config.toml
n_experts = 64
activation = "swiglu"
router_score = "softmax"
n_head = 5
head_dim = 64
init_std_qkv = 0.0295
init_std_down = 0.0
beta1 = 0.95
seq_len = 1024
Below are experts of layer 2 (counted from 0) of a mixture-of-experts language model. Rows are named router (the router's row for the expert), gate (a neuron's input weights, with its number), up (a neuron's input weights, with its number), down (a neuron's output weights, with its number) and show model dimensions 224-255. Each number is 500 + 50 x the weight over its row's rms, rounded and kept within 0 to 999. Numbers have three digits each.
Before each expert's rows: "gets" lists some tokens that make up at least twice as much of what it gets as of all text; "comes before" lists some tokens at least twice as common just after its tokens as in all text. This comes from a sample of Wikipedia text that the model never trained on. Tokens count by the router's weight.

# expert 36
gets: "\n", " was", " is", " are", " were", "\n\n"
comes before: "|", "-", "\n", "The", "==", "==="
router:487446577450572580503479486516513551517543532542542428443555485430466475463429536552536487443425
gate0:434487481374578529557493474425512508608510532489503430469469481480503514447446509462482490411477
up0:389387395483591463488476490441466483446561472523515516509477543493560468472497417514509457602540
down0:511522468447502571523563359459510573496503441459488529522511440425529522509456508523521565521533
gate1:643496523526532525498536443468488492467412488512466555446449495499521464460438500492554533559499
up1:426594653522504483518507456527469577492443469455537501489444442452508592424524622480505597452514
down1:469568422444491500588508441504493499485476433387499531543550494490530537386516438534463531539556
gate2:535532411485518548522475577519499548394562488408546493423508392532511467545455519431432524391512
up2:418542398543580456505467498559454489434498493498517461441583408498470518553439522496495448408533
down2:414413560446531587416508502594496490575469478530447483519470494522511531512609501462491510551508
gate3:398564492502540405491518477530521517458531458355541637468493557463597538481505599570408415493525
up3:510559419523520439460578600566511463471582484445541524533508545514409430567602552513476463427486
down3:510450452522537430449467513523511427577525532440523503570470576565434518555522506495520514504527
gate4:429408493453569509459461466415557529524557513493524422407589456478438591482560559450540589538476
up4:454419590593454383444429539541550532570485470422541464530483426508497406503554430461518454482530
down4:481514471458507544492477496473517409523510526555448492429470522485463484523567506500552493449475
gate5:551448499486535558508577458492561446538553506568442433468412528509484451464502455530508475426552
up5:594541448464445445549499515483522431494580500510494551583501423483489554431504486451501470550508
down5:544561507494457534401557462427501475587509494454484571486460575525555412539556451469425426460477
gate6:625617548517547420576484498540475491411497525548504387429512456497464644478546550474496460438510
up6:368478511448508572533460496413481448611511460536391545517508454530519387583480469528475471521542
down6:497547544473440490479506520539494523580537420487599510480575398469446450499482456492474451610448
gate7:544523489452520416504520423438523510547497487478492467544475579466545596417444524444547502554512
up7:536542554496507523526524504529535449539655497488547458417477443465379542530540504474520436440527
down7:508435495474452442548538412490463534480548595540427500529605604550488556447471474468443586523486

# expert 41
gets: "\n", " and", ".", "===", "s.", "=="
comes before: "-", "\n", "|", "The", "In", "==="
router:479476524532513586534474509437544549437538540528486517592498559464525543426472490554493532547488
gate0:456500387494511551567560511497417561407444524515459535445454468489539489533591514459458496567484
up0:401426576503449423513534435556596540460450492495455449471508556478538411514521374488463483448512
down0:448570469553500540394525563467465470478497533505521450472548452480520469585503443473550358522473
gate1:565458464518471484456449529432471571459421569476515612529429394460502568498576383409562552562476
up1:388433517436468569532498451539474493460598437468480464437583592453588419544516586512459462458525
down1:462530449574507593553497561552509502462429486505508528409581555459495558488514416543536555520485
gate2:507504566553342457511507455561497560507548498439558496460533510518492586568573418487477518429454
up2:468450475507500562506453549464487543500447545524456595525516609503474516512541610492475440425476
down2:430511487595535488497451540475382404568529464528498488479472460419525510482482512469549548494479
gate3:544441473557570440453583489427466332420475478485509561480518462524483513514590494512493504515544
up3:486466554447464521404490485519465539561474456483402528355529407485515448488429415461579488572511
down3:417422536477485461523475528591625502480478559447407551589540465507444528453485524531507420455415
gate4:576539465519424504479471499462592453498488472497536462564435374541586423500448556486493563475528
up4:557450613451470572578545542493427598559509489485454568510501635477441461531523466509533526589503
down4:463538503533514474556490506534509427498534530506494547512496539506523492539499533485424602465513
gate5:417509550510475520508424591514488528432480464577461537434482535559436423478536488534466537522447
up5:442451553450493502534525481546449484527447467520601477375565541589506514501512372567561608476528
down5:487459511516534496509490483461452454545522573441511502514501559573526491451436430588478537456504
gate6:362445466407540413458517418500487564424454517588489584507617567510485575497498626508472562577450
up6:580596535484574519425527461520514509410432499523461501574538573494497558520490682510544563615530
down6:524548451540536484500437501437480407529484404604514452445475507432543456535534524459477528489610
gate7:479498450467447522526464529495482524405533543564497527502437620563485372598451413506464491497483
up7:506549498476461468505486486489461495506421454380508527527434544523634524533507417496538464556539
down7:509488549480485554477552538477440482492603395537526458528426585602407444536442433485453553448512

# expert 6
gets: "\n", "\"", ")", "==", "===", ".\""
comes before: "-", "\n", "|", "The", "==", "==="
router:530488407521546444445473541487547490533495553584561469454452461469373516477449591470551485444507
gate0:444489536468462548575465498467539454509435555517459528456469456556476529512626457556525480561425
up0:580435473562458532495538480530503569502549542511495534494541435490371477571619517530532564538501
down0:598500426479467477479565555570477512549518512482543477530435484510445468563505451448466485557564
gate1:491524547422564533524484351521464466577555478563481578497428546485480477454547561459454433452481
up1:474491537618489591438605540546546523455542480470468574565532535555581486493451508465491465667545
down1:463479457499424538511503602541459511467515570521511532443489525585494479532508541422528532516465
gate2:521528502492474519560453499570458417558470502452541458531634557470489485543535509424540554475547
up2:471569523468515520553499528595624483514498497539552530443447588426458564556456546473562556397534
down2:432499601511543491515483503519498477493499512506422549567490536504540469487579481550421529494474
gate3:545448455488489488408512533502474594495499488553509504394345463494428406474479539511431524464479
up3:401572460489559417527547529525505572533514467573570355519512502508565464512472529433526551473445
down3:577604454516596454534408454405471465505409479517492481527480592509413496453465448555522526490533
gate4:467520526515437497405475558523437437496487519481466553472425544538534533454477464501486457388493
up4:493472581571575570631548494449482493493473450468555478428576470392496457561464404588464505570502
down4:538541494488574504484560459538451539489487584443536496500468526490425450469525506522464457508492
gate5:488431438495578504486483497566483423503531562479473459504458477515494397494549500528518464596506
up5:469484456598492506409518510543420481406502554629466545492522552600532550510457536561518525480424
down5:521573524421475405466527520474443427507449543461502555507560434446541610566486466492474565407581
gate6:436473524440493498494555435471521501571566427430564470475536461513421426484432564443509463487544
up6:515440522463481482498480416472453507543523436599551465452492568454447527454549518407535430433542
down6:522552510512511426463410488474528530472487553528437534560488496526408517455574572477511463510500
gate7:351466408469549511431562426435433457452573446480505560560402548511579490484456536542410514491443
up7:445481404425487599502549573471470504586498505416555374421545465544546483422532470474477521528475
down7:475516440449502514485517487482558565495430543486370426443523492584455531455508504501494543489394